Experts of a small language model.
Size: 13 layers, width 160, vocabulary 4810, 17.9M parameters.
Below are experts of layer 3 (counted from 0) of a mixture-of-experts language model. Rows are named router (the router's row for the expert), gate (a neuron's input weights, with its number), up (a neuron's input weights, with its number) and show model dimensions 0-159. Each number is 128 + 32 x the weight over its row's rms, rounded and kept within 0 to 255. Numbers have three digits each.
Before each expert's rows: a language model's description of what the expert responds to. This comes from a sample of Wikipedia text that the model never trained on.

# expert 3
Description: First tokens after a line break, especially table-row cells and headings, such as "| E" in Event, "==", or capitalized name starts like "C" in Cambridge.
router:171148077136148113133084111099129135087157140136174097162086164162096105168130090158160157098166146160157152097106073109108102085161108093101146138101093156132164090180097154149164168095169118169094103163170097158157090157097133103089164106105086097090101087164100159119156090094100166168104128089164163109119100144152108132166160093073161162078097082167172172102167093157157153103100162160153164091162156079097088083099158165089093094160085171154159086162156170107109107096149137
gate1:133180141137109117115086124115090093163115133106110144130106089193151158102127125100107101226176106139150153147136076135118149138148099134161128132166097164115106188153147186206134128138133156117107127156119121125117038135097083148113190131151108081083128159190056151146121131149130094105148160109116094057144178084119076192109076114112151105139133122148126143121147110168105188086141158135196148115154141050158150106101076145095156116156134121045142140122090098125098099152149141
up1:066101072196153094103103130155095099127150115151118144089123125107163117036114135124160189140151108151103217152122125173065114135119136122091137140096135074116172133120117115174119099063145160103105165165106093109126111119132116202157127088159086177133144183112076128079086090095166150151145130130133156118081086105135105062176122168187157169117145142110060128091080119136192146164178140138094142192123151145166115135143108110160091103155117112140107097169136137107118124159177138
gate2:180176108158140148054143109111077136101084196153116171153110158136145100124124103105133140094153090117154110134095118135123151151176113162149143163132177087162133088178147173085119106127111145090117131123175102097125102075135161030177150143101144154140138104091159168093130114154125125133139080101092081110122113156105146118129176143074110082161130057117119144102117181213167079089107138149138156155167191145057064145117162115085125143154130193111170109095088125138116148102071114
up2:110160184057152107120130134139123162144192116121149179092175166092097110121107095129139165125144095203106063126111132117165093171139116114106138149140136123067148165053145086130145117114176141118183073135130118092136172135099107162086142107173086101141132200129149113138140150099121127101091083138118138153092069130122064147150106136151172099185122113117102129144135116156154165109157102172091145145120067138141133099117206124109096102100089079057139150138136092125080135162234150

# expert 34
Description: Capital letters or first pieces of proper names and acronyms in lists and tables, such as HFI, NY, Art, Fin-land.
router:167142066160150116135087130092125135094151155135159099155092160165092114171144087150156163095155160181156147103114095097102095087151105102084147141111095162135169088176096164145164175094171106174097099156171097159156091151087129091094169111096092107099109085166098160117158105086103161161102133100162164116110092135155113130167158103081161152093094087165174166108165100161157151095091169160153160091150163088092085081095164167085092106162087167150161075165163171093107107097153131
gate1:155162174131089147106068145061064187141157161155146130103120086124066150137117111114111098188116106126098165160195121150080139157118112150176092146102110135087114133131153136158116099186171120132149079094140110136163045199102073174085166131129124098098099089212099087146128174174081109195172189129099126127095124152135143153117096142155149137110137098114144135162098140144110129087159164093133144119147155138156096087094149126120138156156136085077122162182155097107111082142181143
up1:111089116133112131112104126159071124113098085119166113097150180102159092081101117122129196161121041158090196121143150158042126107140117081107116134133146115108095144110118124124106138112107167152129170120157106088122075088176110127127097141138094197144165145161093123097092135141177193165160111118124194132133129103187062052122112163148187174153130105085090127109114121144146150173161128127106167192099144163183136174149152077112099100112109111128094131153167136126124129170205163
gate2:154163078184158138121143118141173126098107189139144135147169097157134137156106125141128160149166098091159109152048157146132155111166134139128154113180172151165161088106180184106137136109091189121094120105143102087082109113106193048168138150113196145085158137098146101149122088170131085133176091097133114117138130155142175120126142101129114114156129040108125170079094115154175108081109101167132106099136178122072037165110138157103112104132115143107142115086067182114132104119067142
up2:109121174052178083136117105075143170150193102102163211144132121120118133141095093112172113121163125156130080113118118171157112157136154097067178101113124119063167174081072081136147139118153150094158141139135162122161190138150117165102101131174097155090149191137139113152111149098158101126148077125129111129096107103146092137118113106169139123155092157097112139117116092119154138127158136163081131154134088097096151069132226154173059085101095104071130152099117119123081148123207161

# expert 35
Description: Day numbers in birth dates, like 25 July, plus table figures, commas, "or", "and", "to" and slashes in lists.
router:173143088134147122138090088106103136095164154141159106151093156162098129175146089162159161091159147171160157092100087094097102093155107097098150138082101163133170084168100156147165166097171115171094095162160098165160105158092147094109173105097088097086098095162105159117157092092104167161095134091164160124117095138168089103172154097079160156095101083164170166098164114150157157109107165157155150096141160086087091091088164163080089109174082172144159081166160164100097100078154126
gate0:155062140135121102141085135131127135132104131093119105117111159149141132164201148050182094212142111137116144108143099165117135195147136165088117167107153125190130091073124112083087112063190141143088126124095124137071162106170122138169185110145126145102169187155107145175146127098150171104084153101155152194102107105118114118127130131127151118112132120120051108110148119144159188159065084120089113135116115095116138112081153134130090173158093107087175123089109112164121171064057147
up0:126071095181100112096160164158098124182142091156073081110140120126112177156072127081108134149164134123081175108169115154176188140182069113086122121149131143088154079065117132102097128085146165159115106101090170109140138090183122101092125119169119172068148118122114138116123105155051124191075142117138065179092143143163169070105149083149155103095195122182096122148123170140137087096139145177121167097133119186116113130134155142149080150125171192113101144115136113128142153147122131
gate1:126112135137127154151096110073067164147165166155175121111130109161136145120131156109132124152100072148104151109100075114087132198152149137169081159127113126078103150116169170181156091181145101115143100124142122138113018153077115157110140137150111098148108115159087136129131144126090133099136132141130102091110162123107017156135051066142118153092135105120102086175107146168130191126197171169153146096117120129165109130134147153134151176124144202087130155144137128151087065198166111
up1:084128153168129133124076122149104102128089136141133136117097142132123095104096118099157168164161103111146196135138126159057134125110125073144088139075104089085138170154141103139098102085098179148163129138133086069122092155180095166152135146098090165121138105116052102073093125103175154155171140084131132114102122144158057079155121103187164165167108127098084118144116147115129164115160154156123169224145139127194118193164146087199126113146106109099095143144171133132136072160202131

# expert 45
Description: Colons after list field labels such as "Authority:" in taxonomy boxes, heading markers ==, and copulas or introducers like is, were, include.
router:169141073121132122140081137108131130093151138140158101157091158162099116162136094151158161095155157171167172106114075095099098087156096111096155143102094167129175094167105145139169168094167106171099106162145093157160096155087152088099182109101088100100079086164094156117164090088125159172110130102172164101107101122154114128170150090083157165095094087158162175103162103161163154112105174161165171094148163080075090091096155165075097102168088171154159090155153171089099098091148119
gate0:079152170143133134141069095113155144064084105073103124172159177189146163173150120050154072122126092128164156155170112148119172230114111127131110150117124144174131072131072116077104122055118147160119149160163130153086145117115162135146185097171105167136127148099102142173143104113159147140093120096146114140139128123155119139094125079118154113148122140152053143077137168165176197167060118132117105104121144114164106090056158122140096137106103104081140094116078122087166133120119148
up0:085028112122117116089123141183086109199135096114110105147133157127140125084091105113116163151117127095117198154122107136163124101133091186122125099163102129073105074097113113088086168083148151158069109104112117062123080109152080067153106069153134117156136118144147172130145130146106135190143136167132102202090110129187124116133150158161116092092164133168144122117084185173124097130121139184151188148110135171131134097091146166110119120128205171088118178104161179108178124132118135
gate1:141167160132129127129106146071116130187105121129163131145127098254136170118090150114182126137152066157149136141130071149080122223141118129178112132112075177121118148144125135150109109172139090121168099125125103134117062136095112114092123137155107124061089091194096121107122138169100130155142119148144080108135144126127063159118110175121149141145109125135100139134110130180128184104180138102157156086078105108206131130106126165118145152136127154064104167146121119138077040198106136
up1:066125095153156113127062124109071146154115104197149142094107153162164128071099097119172197164117100136139151110115183100074157120163116068146085156104125119099179112111119117170088115133126171157167177121076099092123082147146106166122097175166130153080140122102090122073082074139172159146182144067143176128109083136165097056120092115179117178139132146148087099130146144133132160157150154131097196159092144127132098178148132101185114112167116144105089118156160123106165095152162159

# expert 9
Description: Commas, periods, semicolons and table pipe separators, especially the comma after an opening date phrase like "In February 2025," in biographies.
router:168144093138155120119084129102133136095161158135153105158088163167091124178139094177155163088155121171163163107080086105099113086164090100097145155114100173127158084151103161144180170094156121172094096152152097144155091149091112087098167109098090106089071095173101151088169095096112156162092114096166166110109112145153107135164168091091145173092084073164158175092156092152151152093111175167165149103160144091074094100117164160085099114178089179147160074128158167099111103094135140
gate0:131095159140133136096093078085091156087113135082147137113109093149192161185174148118162137163147121168143135164109108163106160189154147138133128164115138100201094123095118116103094118105145093153106091136146157117104172112123118114130145118134127135104135178113067091173102122100128200092066127125142133209137120135086110132105189087134172088137081104135059141073098156163156193121042102102071123128102110149125162098075184080143072151144109116064178140116109104100157147121107102
up0:093054120140150123091140138148099108181132137159104106076072148147151132125100122130120108172185147093102142122141103127176171127094053152087100108169106092096063100124130156103112191088125129170060134153068100097126148114166123053132119134156164157125154112119149205137140072145092118183121151119091100192095127089157135110093156135127089112075184072147149131133131158141135089165142131164112210137129110186113125138147143163143068143136181177067110099118145139096113138130080110
gate1:169148176153128168145107095086106174185105183140141105130052077198136150101105106128150146194085073153079133158142130137064130210172110149184105092122110141076107128105117149178117114156143105126154096152145101097097059145116072126079141151135102097081092122184107145117131169155135146127213166166125137089102153189131081178104123114160116150120117096105116101141110133180145118133147150157150143121132083148142168130117145136085159140162102142080148120149142094097091054157170138
up1:119112111152153152103098099158079111145100087162106132111157132142108147105105093100141186145198063110092168123137128137051141133136125103107122175143138162125185168128108128139101088089116140135168101155118096107089091134171106120144090123178099120107100139092071097080107086074161141186195114074192147156087114171173086057158089146196147169128148137103112161146135137122158175152160130132146147204144143139168142127152126062153078128151117077117100111170150108125132123202181135

# expert 48
Description: Initial capitals or pieces of personal names, place names and romanized foreign names, such as W in Walker or Wu, Gu, K, plus °E.
router:173138077135133128132075126109120137089169151136147109160085156159099097170148104151158160102163147185157173089113086099090098083159116102099151134094090164146165090166097164139171162096167107163088095149152107166154086154097112098099167105093094095090086090165090174110169107096102168165097121090171160108108108121157110112170156099077155150093082099169166163117159108162164154106102175162147170097146168085101102092094156172086090107168087170154164093154154176084091109091147131
gate1:143192120110108131151108146117085155143141154101111119077110072143145116119133147132162128200141076172116120172169055110023115205196140092167108133092073116127132176127134157200110113119195097098142116105082160132109062158109074140142135128118113113100113135170117142156100166134139102151162174094145145088099147128124105142151069101161153122106072147112147157182110106143138142117173187141166169121143107105168138138157127175120137126154109107067089142185160115136057119146162150
up1:121122078146127119143101128106068155134085131160133125080113172120149140081116107112127153151138096107113149129169150156053108120112130090165125145096134118128136131116154133147124110120135138138140179136115126105178063158155060161086087117145113163139122100165064134097077155143185162194199088121114179160081105092186035047094132123171175163156146120120091120144160117147089142152190153150096119187098156167167125169156197108149121072140110075130118143157114132114140147172189115
gate2:177134080164136156056117137180098122097066186112155179135075102136149121181135116107154157117103129137157078136111146171156146107152152109180113138119208134148180168122143168119147160129092183140094121151139135107094092114125146067196142125107203177121103105117185153119112073150132116134171119069129097173152114090090158071082124080109100126147083084128123148084107149173148133094097113173142099146171143136086072144137092157088110102152099148114156155113125159136124102078051116
up2:120159208076148067151181108094121129149161124125150179105160145139138152126126113128138145138183125171116105122091146198137086127192145086099155152140129139073166136074105036144141163104194125091183096137169118110150168129111100166112132128141055113126150177128123084135121121143137111083109077120165149122115065122164091142122108146168154143144084141089113081110128137143107150077181127182071123156097101116129145121113199108141057130119097071103123167118135133148073115138197168

# expert 42
Description: Prepositions before years or places in life facts, such as born in 1950 or in Providence, and list labels like - M.
router:166147072157142119147084119094128142087160131131151098156090159167096120170131087165164167094147149180152152100116083109090106096149110113096148145103099170125162084169097149128164165091167113160092094154163108154166089157098157106082168108098096094090087094168087150104158094086112168165117145095173156123113100149160118112167156087078156163084094084169173165101170102152159158104101155163154170087151173084080089094108156162089101106169081166156161084159168167099108110082160132
gate0:108123118132114132112107135097121133154105103090133127174117131159102156177158108056195139194163081148094130152150123124085120190104123141064109160133141104205118103161108116042140148066113131140141123171135126124093135109141103154095121109194155108167178191180132059113114104117120152155120146099134141170122112138121139153085134118146146110139124099163107143076156139158131170150045110152096098125107128144132110061025175116138061203139069120083137114098104127119167158120108144
up0:104037124161145107087144112148101088152126088144100106127103173153177152107063118106143144121140118084105146134138151111161146142125061124087125100140120130087123094061143128116094151059134191173106094123102173087086154124166146091112121103152133147144118109174148153131111118143111130157137144098113042181118132153181142105106148103108125094053185109177155135154093167185141093137104175164156185141128139128154104127136143139147078128110202217108073161108130140101167170094119189
gate1:123114136155111137183093149073089170148132119092137119144097073167120114089104134128152104212125074208125118176104067130089141213142133119163100131165128100084114132119157124154125108144169106094122095128117140126125041184111124136101162128122163137078091195173061128075153160179095094136158149129145087094095147168137102165115059093114138123067135132127181133150101150195156158112175112141165108143133111119152105122096171139124138132133133122075127162150190100128101078158162164
up1:073102078162168114110135100116076149104112138154137094091109163133152128078086128081167192115131084136116162138136138130047135146114080079135130155095153113109174181124110139113079105089117190146150133131083127108156086153156086168124060139147126172117140136136129129087119113131160172138190126104134196149114099121160054091151140175213151170160102149152108077104162114127175170137123140123108175218110165178144108148138150094145107103122123095187106124143132072136160135158187139

# expert 63
Description: Words following the or a, especially adjectives like high, new, low, short, plus "at" or "from" after past participles, as in conducted at.
router:172111075127146127156089129109120130090164140137155094151088162168100111168139103157161161097163153182161154092104091096082112088167108093109148145097097160135162096148095159136167163092167106184089096147160101160158081161091138088092169115098088102100098093175108161105165095087110163157102144090169157107109100160152092123173161102078163155086104098179161163095161101145146170104098160168158143096148167087081088089098165168089095111162092172155160082160156171082102104091142130
gate0:114070114157155172134105142115120155104103099060134103143189150112120147139171120064212105175169102133125093152174130147099186159145142112129131207132140129186142075110162130079152152103129171155085127183123162124098095168146122140151151109132142180132135161097146115129149120119135137135133132091166097184107104115109125150117174122145127108118108098185050114083140106140119180073059106116062129173115123108103092084069186127145118144096104118094184138105063078090180123112093161
up0:087096098144129143067195139148100090208147058142120110119066129178159123119123102074115127193116122118113159115141175103166146084118060147114122126161103143113123080095137137125133145088185175168096133192113147119118104091182084114142085094138109162172094075133130121126145128073074145154107183132115121195125127141143113125143141108148147088069194093191111096157112147155127093098154096145146136158145132177162131084110120138137121122105178192079095161095124154136192151121073110
gate1:153084171176104145154109101070084160175155156081166132127110051189145161128112163108114129173143075156158151125097053105084119207183160120185129085144113162090091111127150144186138145169127096076132090104132116115134034105072107149128157132162126145093079142197066179105106106152108078176129143139118116097100142135086083145139080131117126131120134154110164139145097101160122187107157174130141133125124117118169126127124131125108149155129154157066088133147131152135075084139174114
up1:098105130177119142133124143139040102111114109167133111104106152136084127094106135107148182139166080150132169132130120136085127167166123095120088135151175084126174169123096104147115113091093145105123178134116117107135078181184099181117133104137108172152118150141070094067128143127160197186209106112131160133071101120167063078136078142192130108148109145124091101121120113148149193136159138118130146216121146127149127172119160114132067113119117068159088107177104136119158119176207140

# expert 29
Description: Suffixes such as -al, -es, -ical and phrases like "of the" or "their", as in experimental, metals, cell types.
router:168118100131127122142085124115129141092155169118165104158089158176107135162122095162161169089157159176153163090096088107093107092164106095111154132093101160128172095160092152143164160095170125166101097180155098146158081166086143095089171103097088103105081093162108151108156092089087167160111159093168151103120095135164100134165166089091160155099107069155159163103156089152158162092096156167156156087146172080089089096106147176085087110162089168163167091157159173107096104085172130
gate0:154049110151118137119047108144082162093111074086127087141157131167159177172139137086178127155118140136091097140161101163089099150119104121135098171126144112197125127111125094060129152105176153142154121126147154142077166162121150104146203135184080167121153190120101123127107126128117133146099148152134086149084064120113138095142140100149136107118131103112095157098131135173145177146068149126116126148106134126115101064027174164131083181114085105074190153103097103102173172115146160
up0:080110117172109144095144141160127131194143147186125143097081122135183150133078062088175103170140147112091163086167116122179139128156092159068157130180140130072130099023150128126126116077158163156113106146102139115109135093218113095118141134134097098121128110113143180147168102130079094127154139102103042187123138132137147137088123166134146121076159091184120085141049141186146133134135121173113168132112118147124114099162157135127092142119163225110095138110120136094140132127105123
gate1:134106170173130107171123178109137125126160118143154116131099086187102136109090154131147105183117116205088169134095094113071143150179113098222062141117123144073126158148163174182147107130170146089142172129137127097148052197138102143109127132156127148072103121164097118117099125152158144145147143128138099078056127132109062176107103100151138109076124135153101107146081119165130176100191115123131163102157125116137113122108109165148125099093116144084112134195118102127066130202163072
up1:129092107151122105166143133138039116160103114135149136115088137128096145065126154093141166111128120080084197141132163115055142110124116131156132123130131132095156133144124122147158097106104169140126194155133096108144058126164109152075104111144068167138117125172063106070076139140130155177130153127215180165084114108167088065129144175186147166163154095075115104100123156136133178097206115142102125169120131156120133156149126103168128117127075087132084091162120115145159083192174140

# expert 47
Description: Final pieces of words and names, like indust-ry, Allian-z, Vietn-am, plus year digits such as 021, 007, and Telugu-script bytes.
router:161134073132150118136083140101123135095161142145160103157089157160096110172149100150164160090158157185152157091102079104102104085158113102082166152102085164127168089181095162144164164092182108172099098151162098158156098158090117097100171120095088099091098088177102157115152098086114166159093126095169165100113095115155113125169163089080151157095102086170163161099164100152142156102105164150159159098151169083090093093099163168079091120150097167153164078177152166094099101092153118
gate5:144162156165124183167109094139113124115147087110175105165168172119140127144134107139123132134099168092161122160113123120157096109139114164075162172080122097121055183200114096152144115059099094103170155160148153119099143098125221123119108112074093122106091112102142105144127072157114116132144177089178157118126123145097140106124077103146177182143086119135073059084096138122124155058160164143163143132173084160099142118148195090096151184095178110100122116174130107102138143086177091
up5:092137161198099134134091156115135112095149099131131127153141133160185108103079074142107102090151112091132149111120118134174106168127181148097184134101144084113176089177132121114177122142133128174140191156133125159069096104126147091114130107172091101130182134167138115122113144146136177089142132136171183125097110113119123141074153159102113069121053108116086076113174098143132136174181133124112153130202134159111057113114220134130148168177125192074081079077100152137092080125131134
gate6:152087100107105104140141126141087143122188141143086086120117117065103180120119091143141181115155137164134119175145104093105145114168118107096173167102087041114150170123152156119119118243108153087146107073166090151147039133193167076153107100111169132113137131119125095154154091100139185130113136121156172074169148070126143121121155175129113093085108100177110152087144130161071101161103130155170105129048122108129149168142125166127130129115109107141154123166186120150122180150141098
up6:112079141102172095123130114132160096138086109142130098132141207109152135108102110096115076048087123149147091124103089071104109106144133153195172164166133141178145166175155161118112124058126127052059132138137114156133153119145133140135115157114162183162092174157115121131084112100175091168104122141143189132073096191208171144149090077087134119115102148133158092150138127180156143069122181140104099127117150164123115172162137158124102113125122146072089148115182106167153112104068130

# expert 41
Description: Pipe separators in wiki tables, like Stamford | 2-3, plus the Italian name ending -iano and words such as "for" and "with".
router:176135086148146118138084143101123133105158154131151101160092162165108120168140092162154169085155164180155156090102087100105093091166107097095153154101093165127152091175091154144172158095167126168090096149160096152161093158091141090096177106104092091099090093163092158102154106094103157165105131094169168116126089145170102123173156100077158161082098091169165163106159101161157162100101159155162160094161158079085094092100155159087089101170076173149172084149156164093103104088144139
gate1:179111167147124127150105118093097172147098132090148061141145132216094136058115146123094121174119075146112115112083077160105121204124120097164104117152109144101067129173186145178137131168166112137125125126126104088143023114157111179093150132168097114142050153185059151122134128157110129124129145162138121133093170144125061184124082137111124135114151134119135132110109095187137149112159175081177049092112097129152139129120136147165139129106155151055180128149121120109105119102121148
up1:066116066117177164120068141154072143115119111182141125109104183114105158093142120117121207129145077102095181101143168127087089146089124088102102086078117116131149192094173093158116103094121144114117127136122084106133072143111073154116075130159106168138117073186079109118146116142165133158189133111136115146103104144177074069111101129184157190134107132150130136160130111151157185127183128191137143185163123170157133148168128147180135132142129116136103106150074134143141083203154118
gate2:129115081131145141099157154100179148117099159109118183138138139151126157136093140165131093067163147176189127095087116132157137107159079062149128174109199138129165082117133143097109151126098149118158133064139116138093128063131128072187172110091169149094127149078153175145122103138140103204183119109214131114130083120126140102065160131148120126125140066136112166110094183196151113119130110132124130149131165134084072156133083128090152096125107172138151123069069180165137133098076160
up2:102128165079108086134135074114127167141164134119149150089167135128114150102108060119165118108178058186108056126167126159144105134116109087122165110155128092102212124083088069133134147127134126169157085141115134091148147149151096164121124111153142126142097150148154113157191131122136099093097123101125128147106097142182071106113107094214166149144094096085106144163131079120119153123153143176101179172121101111115166114152221117143134072106106121060114172129151112140048095163174176

# expert 24
Description: The words his, would, will and could in biographies, the piece tit in titles, and capital H or W starting names.
router:168153082131144115136086142095125134087160152135159100160090158168098100167132092154158162105154138162157168095103078090098105088165099103097155152103093158128166092158095158158167164092172098171096098154159094156153094146103109088105175106093093099100098094176099153120161103089104164167104124093167159115121096151168098120174156099083158156089093088166169167100166092163154154104104156170153156085152164091076094093097157167081096112170088170155163082162159174091104104078146118
gate0:109126118171146125137142144091105146095117097116114101164129138119127140173180147080134124163181105155105128142109101173124147185181120136119147149130141114189119129070080130074162137066139164157078133113145142135079119124098093102149153143205127203105126153131118112193152116115113163147087120113130119200124082145110107134108163157121178108125146135136050184119168137129149169138047125156092114135089110132096102078017180145130107178120086102058143138089093107100157166089097138
up0:099069117151132168072173127159082114194174075177096093122051150143130140143093098143112149148121123128083158168186174111182167111164077134076119097149099158057150097075144149091088115099201163125096131142097107098067091109139084118155099094163104150182099080157160188142124155146108157178126132129136085152113127147137143149120122138148154083105131094137131142139138202159157086130093149179098161143081120166100120133124122120117075166090195153081130115105139130084117135122109145
gate1:143174132149105120164101188126127160181148191129168149074096097189119118101093099103153134178158122136108131125150059162052127172120120125223107084117106148060093151114167162203137116155150126102142124137116081129109050148108128136121126140124103074159116115125075125100115107161100118127134161121150109108096153162119044193112135150144142142090128112081138112132121120182177129127143146176136107170109102093174133101104115155125152135163135115061135083158088106084103088149203087
up1:135083088169178118113116125143047130119099062127079136101122151117170135089116150097117194185170059125108181136127111133072111142122166137119087138116115136123184125140125150172133088107123147094134120175127058079165092139136132169124122066121087136167103108134038096139084110126185150173161100124141149100077119139169103082131115145164176182194153124132122134134129147119172170142179126118102166177121159164145113167118161118172093099118108104148079147160116100159147092198180146

# expert 33
Description: Odd fragments inside unusual names, taxonomic authorities and non-Latin scripts, such as "u" in Nolutshungu or C in Candeze, plus modals like can.
router:165141087137133114131087147085131138086165152138164097148094161164103104173135098165156153095155171179154167089111089102090116085157112098097153145098102159121164095165090158137166174094176101170095093150154102152160082159093123096092169102100090106098089089172093146108151088092096164166105136085174167107112097124165111110166161087083154154093095094167173165103165098165150161098109162167159166096154159082094095091104149172077085118150091172157154088173163164101101105099148120
gate3:112121090107172117149120149129105122148100129103141098141126086138143120156103144137199151142157144147180123132119128141157177120185151081126174158175129086127153160107119130153130074143133148107204124112131103122164120060044121124122084095122092121105095170177133135129152105095140158076139130127150099113085103120135024172127156080140110157158081148166136125182109154106153083122071087132163163131133085127168120148113147136066154164148118139082143131114123049017128164203168114
up3:149138114101117146114134114132176104116144174070075119117071134183133113122142172215059093156088059146161204160168126124140118149108169080111088143162081152151102105162152114107145101119176101148123161146083105105186100139093167101177190105097120102137165105084119163076091143071135115108113092136082154093138136102113121132170141149150181083156164072099146140176118143185102114164079133111122167126166135131135097109162091160076140121110102166138147145086065131151111180129119095
gate4:050157087115153150072112142157159129155128150171153109063140096109116115148162087096163128139084080090168189133104140175127163145131123121131119110115132040111127120177115176159077165063139142202132084144089129132143144151153079081127116130158169218151143090130123127100101082098164114104090138063132100080107118117117145124131150160112144152167126085104115080187104135125177186100119099175085141152163175107108156092202144174131138116114116149141138106104138057128143114122162110
up4:114137137173084147121085136091091151173122129054082128118134194127136208124168093140113096140120079196090135104145117085086128193161145156119155109148149174121143152137148160117140111127100082091090122141127095113109102059124126137112157116168065097128133173098107157169135118118126109144178139176173132101097112110148108131126085126130123125116159197103164176115189135186115130127127167156148090126047143153169082086078158089092158154075139150103151166156228132148095146119087130

# expert 50
Description: Words in species and biography openings: fl(owering), fl(ies), family, American, British, German, and genus-name fragments like -idae.
router:177138102131128127126087131089116138088152152135160104159103163163088106171139086159160166113149175177162157092108083102100087089160107091089145134101100160136169096161100155149170168093164097173085102173168108155167094152093144096105166111095090109090099096166105151112151097090116167163093148088165166114112101124165103127170155092075147156094099086176162176102165098150154163098114165157155160093152163079090087093096154162090081118162082170154162086169162170097096104088163129
gate0:115108170126136121130100088116133131137095087098091150140100145180123134176179111066158120170146098087159129120161125159061100181103154115126143144138146106181139119123145126056128118085138119171074171140135147182075115148138110125111185107154121138113184143117160121210096119082117201122140144106108134168128146093112118130166157065130124145146120109122055157082115108136170154129098103079105136153153129107093094084037142134176052186112122068106172149092096117136181177089139155
up0:104041079133142134053162115145090107242145110184109132140064136129146166134060086081122146185156129087091173115149177123174136149106116129133127105182135146093151094070141120122121141073108120180061110143083135138132096118159118113131151107174118136181108082105163193129157122125059135151073096148100081205108142115161152146137142142130152112121161099167110108117127159134107119133116113160124181143133113139119095139114129145120084176091157202101116130102175117100172149137123129
gate1:181132170167133151167120152134087200168164168119129119109132067197131135122110154115151144215107096148154140115152072150078133192154151076137108113115083136081155141157139119156149112201156077115096099144140160091129051126083099165127113155172117127141078148153053086094110153146129143127082153141117108108131127135137051158138071146162137103067140126153135119113074116138095206113154159083160141142138117122175100106101134089124135168101131176095099109160130131087076103140171104
up1:109120128158129135134094093122073107123115095115104118081117141149164115090130129132173224141165086110143178096110146122029114187142124063150125131112103136130150138107097090143072076150117164150156154133147083124126062104146113147157120156113099156133100164165074112093107102130176169155164130116142153137085122126194093023119139149165168156181165154165104180094090135113160185146158146131083156188101122136130105177141148115140091101164114076157089100122141099156168102152175123

# expert 6
Description: Verbs and participles after to, was, would or were in narrative prose, such as made, become, held, found, served, played.
router:176143095163152140152109114100111151111157118100147123142090164147111094136116105152155149097155089166145180102094102120084098102184104139081150149115088154100140129167099145173150174104167111181102112140149115124174107147118127039074180114125033119118099090140110145097132110102117153144071148095177177113121112177162105150158151083103174119078109098179156153118142122166176163116115160190156150096171136093043116080112163151100116074139080152157149095172149154077086104087151132
gate0:104139122160139110142085124095123111091158097105089082159138110209170129185152153083167084125139097147098143160155113184107119145088142160156147162146136151182056135150134104054193143100208158171079104179114156117113126102114100136142164107182144156129059204114120132145114106098127122137075134099150149159128109183135092117151167123097137112121085135157087100084187153147131176111123121107074134123092171108121098085041163113144112165078125102090155149139116110083143135146079147
up0:079055129142097096080101161150089128183180071140123106111077147111133114149095142071136127151100149076127162141169132130172145115118070139100146103167132171081136122137164161049118080119174173181082139171099160134095082101169104111157073076175127122138121090107137172169108111130110125188092147132099096184065103142144127107125156178150152104113175058124098117100134168189109091151133151183121155148140126130145140139151166130154079127108190167099119183085112138101150109117107121
gate1:197167168174129133179105112107087176185132138121144164128109093142122131130144139095116133145108086140086093138147101140084105190135140141189116149112099141076078162114167143167135143141147100122135097103134188107154039179103150130093203096156094129075160157157071146082107143148128133124129188157156131124096122126155124161119102131156146067051108108115162150142108129171122186132184119114158135076123115127175106123104114136104177084151143145044098104163110134082089083174156068
up1:138105111140129117115135117109055120195110107149103126075087161134175144059087103135180185104171094113072184150144146117064154124144123126167117149115142116157151175100160134145076109090121187162135170143133062122153068153129082108141135099144099179140153144138098118101075128089198137162137110100173177131091121178176108081113152136145161119153095167135096137125129124186125152145145126083146154188131182136138072168130155054148112100137108102143089101119115115196160067152165118

# expert 31
Description: Table-cell bars after numbers, plus function words and adverbs continuing clauses, such as also, who, later, same, is, when.
router:168149079149151112128083136101127143095161147119159100156094170163089114163136094164158163100157168165154179094117077101090101095151107101104152152102096169123168093160100160153171167093162098173095093155157106155165084155092120085095172116095090107105087088162103157096152100094117168160104127097167159104120107134159102112165159095079153158084101080170159164104163096144153159097106180164167165091154165088081090090105159167087085099163085171154155082171157171095104107100137120
gate0:100137131127148136109073092098154127083129069106146129171109115154162156138210169081179107169180114142102084154172165212105075216125105135124143164153123120195094098093128137100163120078127106116077149119125143158113129137124099176131170127154138104135147150120127098184114133128108148094103107124103122151119113153135114134158141105156117111103081132142092186073167115104157167170076138094118135190128126102088085097056151085158062169123072088064166135152107095093173119126102118
up0:070110124121152116072123165144074084210159097140114130111074161178128145145079180101118172179137105123102162086141145143176151169180106138131123147154158110037135090072115117124103155083127157159080148134091122102101111117164060111124072090173103181125148077148121126101128146144126144184140150121076098158120111152142116153156139100195138075112155115179136127141110153168168089122111081131118142147094122143141064121158099130119084166142143207065061128138177146151122129154125115
gate1:149138164090094143152093096100095173164149159157150209146094092170111113112106124176185126210092089144062159128172062149095104170176166104194110138100096152079076145130172153166123066153172084139127101120133136105120075149072055125170148122157100144119088106145101122116103122159128111152170135151144105109072137144143085176085114122137136136081085154150118115136152163170103140140159139140108115134120076050168120132116150172108129183123133127103159119177115127147073087155140108
up1:101112138148130096105090092158052135151135089136124130102081186125170144055130162102158160150143098113152202103169133122086170135141138071146100194117117149131164171086160099153143129097116137172104140149131113091127091145178100146140104110153137175134108133141084095048094086155179168210168107120165158107082110117174110060139099145146119147151140113136083115139134114135104223102165112134085153213084126154172102152158142131151094094140099084151092139124125137120128110131192147